{"d_shared_expert": 0, "activation": "swiglu", "normalize_top_k": true, "norm": "rmsnorm", "norm_eps": 1e-05, "tie_embeddings": false, "lr": 0.00339, "steps": 5195}
Below are experts of layer 7 (counted from 0) of a mixture-of-experts language model. Rows are named router (the router's row for the expert) and show model dimensions 0-191. Each number is 500 + 25 x the weight over its row's rms, rounded and kept within 0 to 999. Numbers have three digits each.
After each expert's rows: a language model's description of what the expert responds to. This comes from a sample of Wikipedia text that the model never trained on.

# expert 29
router:488499492500497468535515507524507509486528523496487515509490486536498489506531476505487498522498479479510545523487580482483500455524534487527486515504512491501507490478501474542531511466500481521478470523489493512541482464513485471481503571475504568555469508519486469495492470497539500525508496526497521530473509500504499527481476555529468496522516528459512468489474509543464503524507439491512483471526504483506527449511487534519501538511515506500517514521460503481507552505560517468482505506537479534483495515473451479536520487496521474505537507458535504497441481521524497507
Word-internal pieces ahead of a suffix, as in exquisite, definition, indefinitely, invisibility, cooperation; also some name fragments.

# expert 19
router:490521546497501482530451483522536513464521476526530491503524468511552507506485512491527521535491526504532544473528493488505485532514535534514550457483501462528517487486545500524541501473482510540525495551550495519536546518488475501506504509461501510466534466482482465478500551517474470484509535484534516526501503488524498518470523487505550507528491473475528460458488508516496526535508488490524501482511507492472505507483506518553525508464496476475512516514551495475523502494505516518463548476520473510534491485474510490519527471493517520446528536477517474508492517546532475492
Short pieces inside foreign or unusual proper names and species names, such as Al-og-obotur, S-ax-ony, Mississ-ipp-i, Tur-b-o.

# expert 30
router:467541514497512463554534501530508469477515545537537467452493494489494491493454488513530484470460521525546531501514522513475493509526483491541486464528501488484511459452488487514527515509474465548489513507546481521510539512523486476476479533511489556481533510512533499522538513513500516534467524499505463509481499539500464543495512487495514513504453500457488505492504505497501484543507510511500515498447514512534477528475466460521524505480499498439510473516465463494488529505514544465497522526503529541483494481486502512499485524536500509521464534533505514464505488467507446490
Word-internal pieces within personal and place names, especially doubled-consonant chunks like ann, inn, unn, as in Shannon and Hannover.

# expert 63
router:473541469543513496515441509513503506513504501518491527451503454474508493485461489551474521493501491510470442521502483538499470482531490526473467508499478494554468441492464507515502470481531539523510529498488492526523450506515505467528492469482524491520528472547453466494538492480472526488496477512464502515496481498468488516476490461501525519514507463500484481488490519540518491480466430451481528458513504500494484497481504516483527493477515474475511470496483496495458511477543486484513508482483532501483528454486519518504501512501434535514517505504521499482527548503549479498
Final words and pieces of proper names for places and institutions, such as Beach, Creek, Museum, Pawt-uck-et, Wembor-ough, Highway.

# expert 11
router:486452511512473503498525540495517527532506486518471534490497530491532434491512489511499530510494506490475479462462467477533472487534440512455501468499481513510498475522479472530466490501510511524500534486516509419475452548520462474505498498492504503490525470491479470532486458512535502515516513508526476518463506535476448517498478475526504539455497495506466450459509532523501479474533503524479534522532498527484502490507514533500529469461513550462500501492511524503502528515513501474537522554517511530483498547468477534494474467505512501494483509481506533505471493517508503531
Noun-forming suffixes and abstract nouns closing a word, as in contention, expedition, reserve, victory, conflict, interest.

# expert 54
router:511505505494487515517504510469442486481502459527493503488485520519493504499458503513476521467486527458486471500487493470511474499510443473499502470484520541493508469504492477523483489555500487475495450489516536531520487538462468489493481509463467461513512545518526491495557482557514448487504516470486496473492490500478491511523485500528509542505512515477506464507514486518526494494502515515498485485511499472539536508462515495486511450462532468454471513505495507492466492463549467495476526469508527479465493491479523518455492512466452496477528475588495492499482476464463544511
Raw bytes of Greek, Thai, Tamil, Arabic and other non-Latin script text, plus some scattered short English words like "the".

# expert 15
router:461495505487452550508489524548507514523507510541505488537522505481530519493481501447512488475537494509493484481494510500509476436490485510542506484523543527490512494535512458521494494517511509540517539466479500486483493466465478485471446545510528518515495503544526493512500482535508485460503514516478458532506486490507492505522474482510530456472539482592514506459526521529518507518563481500488515481487484471462506500533499528536503511474505482481484505515511499488541523469490514501533505491522499531463490517490476503523548537477487527529526497468506512477501504538455461522
Stem pieces of abstract English nouns and verbs, often after c, p or sc, such as Disc-our-se, p-ow-er, cur, princip, econom.

# expert 47
router:530490460508477486505490500530478505495505515486529462488458445512487467458449514505532553510448513480461507530440524508461515523502481440484505471516526464524473526483534553519501522510493492519487489493496512517508488484489461477501518486484544548506486485461489485515481481497484464473549517515518514518508483505515488465467497483479486540518509511492536471474477460477523454516462482522516538473444507519495514494493486524501488457507529490539492492498478467518467550475514488507529536512487525469460509457492508470503509469501490493507540511470508514504471507537519491452
Final vowel pieces of foreign names, mostly Arabic or African, as in Saudi, Zulu, Afify, Krym-Iuni.

# expert 32
router:450485484518519502485530541481509504534463503471509497437500458524513533524475496500525527518463538469521506521489525497482480535521493548484557492480517473478481502479537463538503526506441476548484485535533466501499465523498470476516489471511514506472521487505477496523512505514484491525470520488504492524488463525484488483469456520457512474537494492509530525489506498503525487553458496449468510497469521494502481516445537478458500525500467496474539476490500489472479473529516483502504516471548479462492515498488521487501443462527510497483466500529526514536489526533485495478
Short vowel-consonant pieces inside personal and place names, like -ad- in Bernadette, Aladinsky, Hadley, -ode in Rhode; also whom, although, where.

# expert 58
router:520530507523472493491561511513485483529515499499489520518523527469547519510457488543497481518487486511486488521495484552487500455498531505516472509528490493476473501481514509513521497475457521427499501478458483514481481509436460478505507513491507482519517472499514514487534502522498502508520505496498511530475516536530461482524491547522488443499476455499513542458516455491512516521496488483540474467491510498514487481498515499530575522491514530516492485476521526535463493489460507474543516508477501506474507484462476492475520512488515500502476428489478568536514487498438504507
Opening quotation marks, parentheses, brackets and dashes, often with the following capital letter, as in ("WSCF", (PhD, (ATF-163).

# expert 27
router:543552533514488467547506487501532519501519482534479514532521530456546467504495513503504460506499523522494459474497456468452487469517510509440449469552477521507514450479496511510540523489470526473519502509469463519514526459532525504509491495515524514537535474489481526444487469489521508515505499516527527528483487536479523521500475532500467511493518547497493483510529496524500485532470475484512507485457515506488506487493502457501491528485539539512494473516488476458504490466500513472483523488528501490489494479485556541496475530497463502504522488501535490517462548464512481531
Capital letters inside abbreviations and codes, mostly in tables, such as country codes MNE, highway US, asteroid designations, chemical formulas.

# expert 14
router:501516515553490513499456504483515514490510526491528473495492471523462467528461487530520495514502508471488566503512473468556459540504518461473537496491512462516496512453486548523490475524528503537521440493528491490502525518523472495491488483488516510494484484497468477519498529518507520528563506499503506511528474539524462481478463495479499478518477528452527482492472516513500496491512536474476512479505483495512507545485532505498495468510536530455501488502495469487470489483505505487490519497570467514480500501466449521550510474501518476515518505510463573499539479526542515487
Mid-word syllables in Japanese, Filipino, Arabic and other non-English names, like Tak-ah-ashi, Fuk-un-aga, Ali, -ll- in syllable.

# expert 46
router:508519492524469487547508526510482516463495504506492492488486482504501501495517499448529516473461479493508485449489547481490524506491537505502515465508540509482511463541538498500520518513474519501513492491544472498500483513495467494526512481525503565480509531502526515508510515498468500488529527465484463482555504501541519477445473526467489468484484496514551501454488478484521513525453458522499491457480493476550497482500519457506446458515541480534479484512511518494516533488516531508517517488503535526484470452452522472492486501484497480491537556478496503480431516526536504487
Short vowel or syllable pieces inside foreign surnames and place names, often after C or G, as in Figueroa, Covi, Ferdinand.

# expert 39
router:488513525525475532502462468463509509475496487492476535488500485543497507505571516527463501502512474474541548486538475448561496475514486500476468441484489522492496490504451511517516463478488472495485514484524484470479514497489476504493500488482488504524517478512499470505527497520499500485475496505538490522506523503504490489525500434517493499470525498477456473457456484499525469487543481552481551456464512497512504440522499549539528512499518509484503510510519517498511490518532525502526474528516516529505484505478434529527493504466535499477525511483539518475436480490503498488
Day numbers before month names, years, and career words after his or on, such as 18 August, tenure, debut, career.

# expert 43
router:479529537528484451496479519492504514460435475502487536527505501501517459472501519530465573478479495481491479486508495504498484537498462501499523503525473553509493509504546490493452508529520491522512517502499559493544529495476441471484462477530461502508521502486471518538536455499502489492498507504526499492510507533478469513531469466508542538514487516545484529495472509496505488501477502486481545551499493523519495530477482522500486526476541478512499477473549511465466481510514531477484529474476501493508542468487531528480453547507460534507519525498484491494512492499501473478
Capitalized words inside names of states, parties, organizations and places, such as United States, Democratic, Wisconsin State Assembly.

# expert 1
router:528548538490459480512519456511537517485467515477515542508492513494492486501498522528525515457474479464515524469498492544476458490475511521462502494484516530504514485453466518500496510499482494522498545453491493471532506479466499523462499466500484506468492531468529495520515502501488521532540525493475490521494494527517468500467512516554500497477482541507461465489510518535439549503533483451532509530514514437544502501525521450481521504502490505481491484520501527488516450497480483488531512484510517481498480451475465530487511472512522456527502508462515483512468465531548519508
First piece of lowercase words starting with m or short stems after a/the, such as m(embers), min(imal), dem(ocracy), km.

# expert 25
router:484496512524464509473547526493484496508469517479477510457487484492484485477487525505454541536541485539511468473475456502524531488511462482483437509501531546504489505513516463529489523545511489499503506451483548443537454518532489487497485472520508485472481478480520473536469495506504463491519492569545484543476508497487480513522470455519516525484542507525485476491471488530488502538507505493467501508559496471469551471534507484498505518519504468487508503502479493536504508549494512476524523530515472494483519506488518502486443483516508540483479515506499509471506512525471478471
Suffixes and whole abstract nouns in academic or institutional phrases, such as Soci-ology, Analys-is, History, research, education.

# expert 45
router:458489484533517470470484520476493491504462491523509513480471501479475472483520541466456505504462511526510505525538510563486521526504472519500500534485503469509457500535476513489504458460489505454500456469523504552523507511495496491513498534502496517497512465479510488514536516493477493511484495506523511483497455494533460491536541497521471474491498467476484534481547464497515478499444480508477508527523470433485471552500503502528508501510503453507513486464512517522469492512554463563461531508476513505496515520495528509481542516509461491538523451522507495525518516490517539472
Commas, semicolons, pipes, "and" and "as" separating names in credits, cast lists and tables, such as Dorough, AJ McLean.

# expert 7
router:518466490506512474474470532532539524488524542491481535502514463494499500530498533510518517484512503495460504489488510472491469488515539515497490536529537520500473514476483508498528529525502485526481479513519532532535511498486517482462469533489503482481524515521493500523474480440508523546518526518515541539521459502529523464530459527516501522484519492448503502530486481532530559515475519475558523468485491529515467555469474491502482500500466469526505476465509475461479498518522489501505481521513481499527513487489476487509557532502450532505521558501487509523503543538545537524
Periods ending a sentence, often merged with the word ending, such as year., issues., investigation., before a line break or new sentence.

# expert 13
router:509535519496518544542462509462518501492525489504490450484488490488466543492507524488500475462506478472544482480517524486489512507521529514562497521539506526543484522496519477493514486457470501519491518490512481484529520463508490496493514461508500512464491487508471511477540468509503469487495525513516457513495509508502523490494518530457551466479535497484503482472475514527466527518491569476527468487507544466520506509518521565466459494470538460492502521499526498475493511495519532445534472492509496508488449487495461508523568476523500516500513459492512490514498498523568505490
First piece of split lowercase common nouns after articles or adjectives, such as t(ennis), comm(entaire), fl(ight), gu(idance).

# expert 49
router:470442462535494510530524495528493492484470504459500541507515505474519535524493527468540488476479481489476491521567475469490515474470488480520514565454452494517531468508491511514485547474483462509463502493507481528539467519521489484469527547509506468506519510498489542466485509506496451510491510481473515502488504529505496536504487510502449509482520498555494554500521491489499454525521500509500482533505522509456471486466494508529476552530516476467475489515508479514499481483464523496487522540490485452487504480484459510501494534528491484546456512524480492502495508507467538530
Prepositions following verbs or role nouns that link to an agent or group, such as under, by, against, over, of.

# expert 8
router:551485483516486475476506503501499496496467526495484533463502483492496451474498539550462512520503491493498519479483501498562478506476453480507493530498493481490476521515486500524486496491489503495469480484539555519517455491505476477476470476502506457496488489475481476516508478517503497530485491552466476510499450530456488501531450470496489531544479472554472544483465458537480494493502482498461514530508466482495510491497489485512501498513475481474490470488518542446492491462565495448524532478481537484457531468478492518475479500531473522526513470504493504491523532480455530483
Inner words and suffixes within quoted titles, award names and organization names, like the in "Bless the Child", 's in "Every Mother's Son", -ary.

# expert 6
router:485511554472499532556493502479511516478505481527486536464529452496494551527498478493518534496524518527520517473482480479501516564521514492446534529510492534478509435462522476515511484524473547469470479551534551547523498484489523471519543510503505500488475468532458496517507478521468538487503499508495529515510496509475457518532509463470441513542483500491485463488501459505540501516477511484497481506561512515491495518498498471518506498511553504516482500484479493491521489493477493476510508519513504498520497488516542491502522499514460533503515522468509512546504466524476476540
Single digits and digit pairs inside longer numbers, mostly geographic coordinates (38°33′51″N) but also table figures, decimals and chemical formulas.

# expert 12
router:499476500520511503508490500509469536458484493552487498487503510511526488526513502463510498485495524504511509507518563502457484486517474549444525507528507457439454522524503536508494512492460516503482528525513506536503527550426473529472546534493517511485510517482488498526483493527513533540515469534537533523469469501519498486546536537479470453499500465487484470486532502532505444478493520512518499517541510491510524532519508493503485476518522470499495485488527517535481456525501467503464517504495528511499525552500540526499540540497471495518508465495540485488485492505527521494
Colons before lists, semicolons in series, and table pipes, e.g. "include:", "Floor count:", "1; 2; 3;".

# expert 52
router:483514502519474473517471526516522533508503567474487467505519484477495543460487512483540523452478472507460520495467493480501485555535501514482515454531503528510543523501519475533519505453557518523489522485517510516502532504496485504489480516527510468493492509501525517569519471537497532524536531500487465477506443504501451485497477490557520486515490469462515461495504498460523482493522512536491531505515473535491482509459478476533495484469487511484526494503464484526469503467553477473536513506488490494491499529488533520529491460525518489521492477482488516520552464506532493502
Pieces ending compound words, especially sports, music and occupation words, such as baseball, guitar, writer, player, and el in smokeless or nickelodeon.

# expert 38
router:502513496464467495521501498468507510491501512502504542541454496432499493510521494474517511476528506490512523435482488505505518523471473492518528486496497504479522541527481513522510525468453539498473497469461465488519522495481517467456480494472472473493508489496479537518490546525498499508510486502501506515523518529508468534465523502470517512516551486471507487519539484499543535489532508464494505476467491515494499581517544539483511474530471505511507507540551514543499518480481447490506451500529534492493481524481497484556517482534466469495561455509476507496510491527484495507
Word-initial consonant pieces, mainly h, s, sh, ch, bh, sl, sw, at word start before a vowel, like Shark, shadows, Hull, Shude.

# expert 62
router:502450491492481508491463517481500510526508536515517513461531493488520477500508545513515537482521509501537469483494502522513517474496483490500527483511464467511496511494482542535521476535520450517523501486516536503536461485472468516486457469539518510555530450490513490493520481522498494459496512551505478497501492543483497507521487445518470533521538485511489502508454517522518472504500466494506498515486501503542514477475493482513472522524505491480518483470533502459490526523606530447465521470481510502490511466473509524468461510509448494513472511482453489474530483506482480475
Words in names of sporting events and national organizations, like Olympic, Championship, World Cup, National, Eurovision Song Contest, Army.

# expert 3
router:546522497488500529547513509526466524512508521476497537472518476512459463573514446512541511485489514488481521466553507493532465504545489547493543522516519493506513488503500505515482509496487499519493477484492467493511500464502507494476473530506470544529500447407537529497511517510497487512519467488487531525481491509532504494494520473453549494491521497478534457537497483516493514532451504485465513470471516540489528492486508484527526454543553504490528500514497488486497534475488487511518514462486518491467487542478498518507512524531525514472505496511537536499501480529490496493
Word pieces and raw byte pieces inside non-English names and scripts, such as Sy-r-ia, Gu-j-arat, An-k-ara and CJK characters.

# expert 51
router:516455479471474482505492521558544512476543506490488539526530519455515489505536467513504532545521475463485496463510548521495460487522465510511478541509506506462479525469488493484503503526497499477480459484485477538509505447522498468500471522491485493474530500507471473495500500461483531515498520526524532552474464518527500484505470544505491512480561505477506493501521480520518512544482542494508512488480509550536461523467543461517499492498460473526530458470499492487484503510501498485489481526524444465519530484493489532498536530516486528518519496468483519494465536502528532516
Periods ending sentences, often fused with the word's last piece, such as season., es., 1997., and abbreviation dots like U.K., e.g.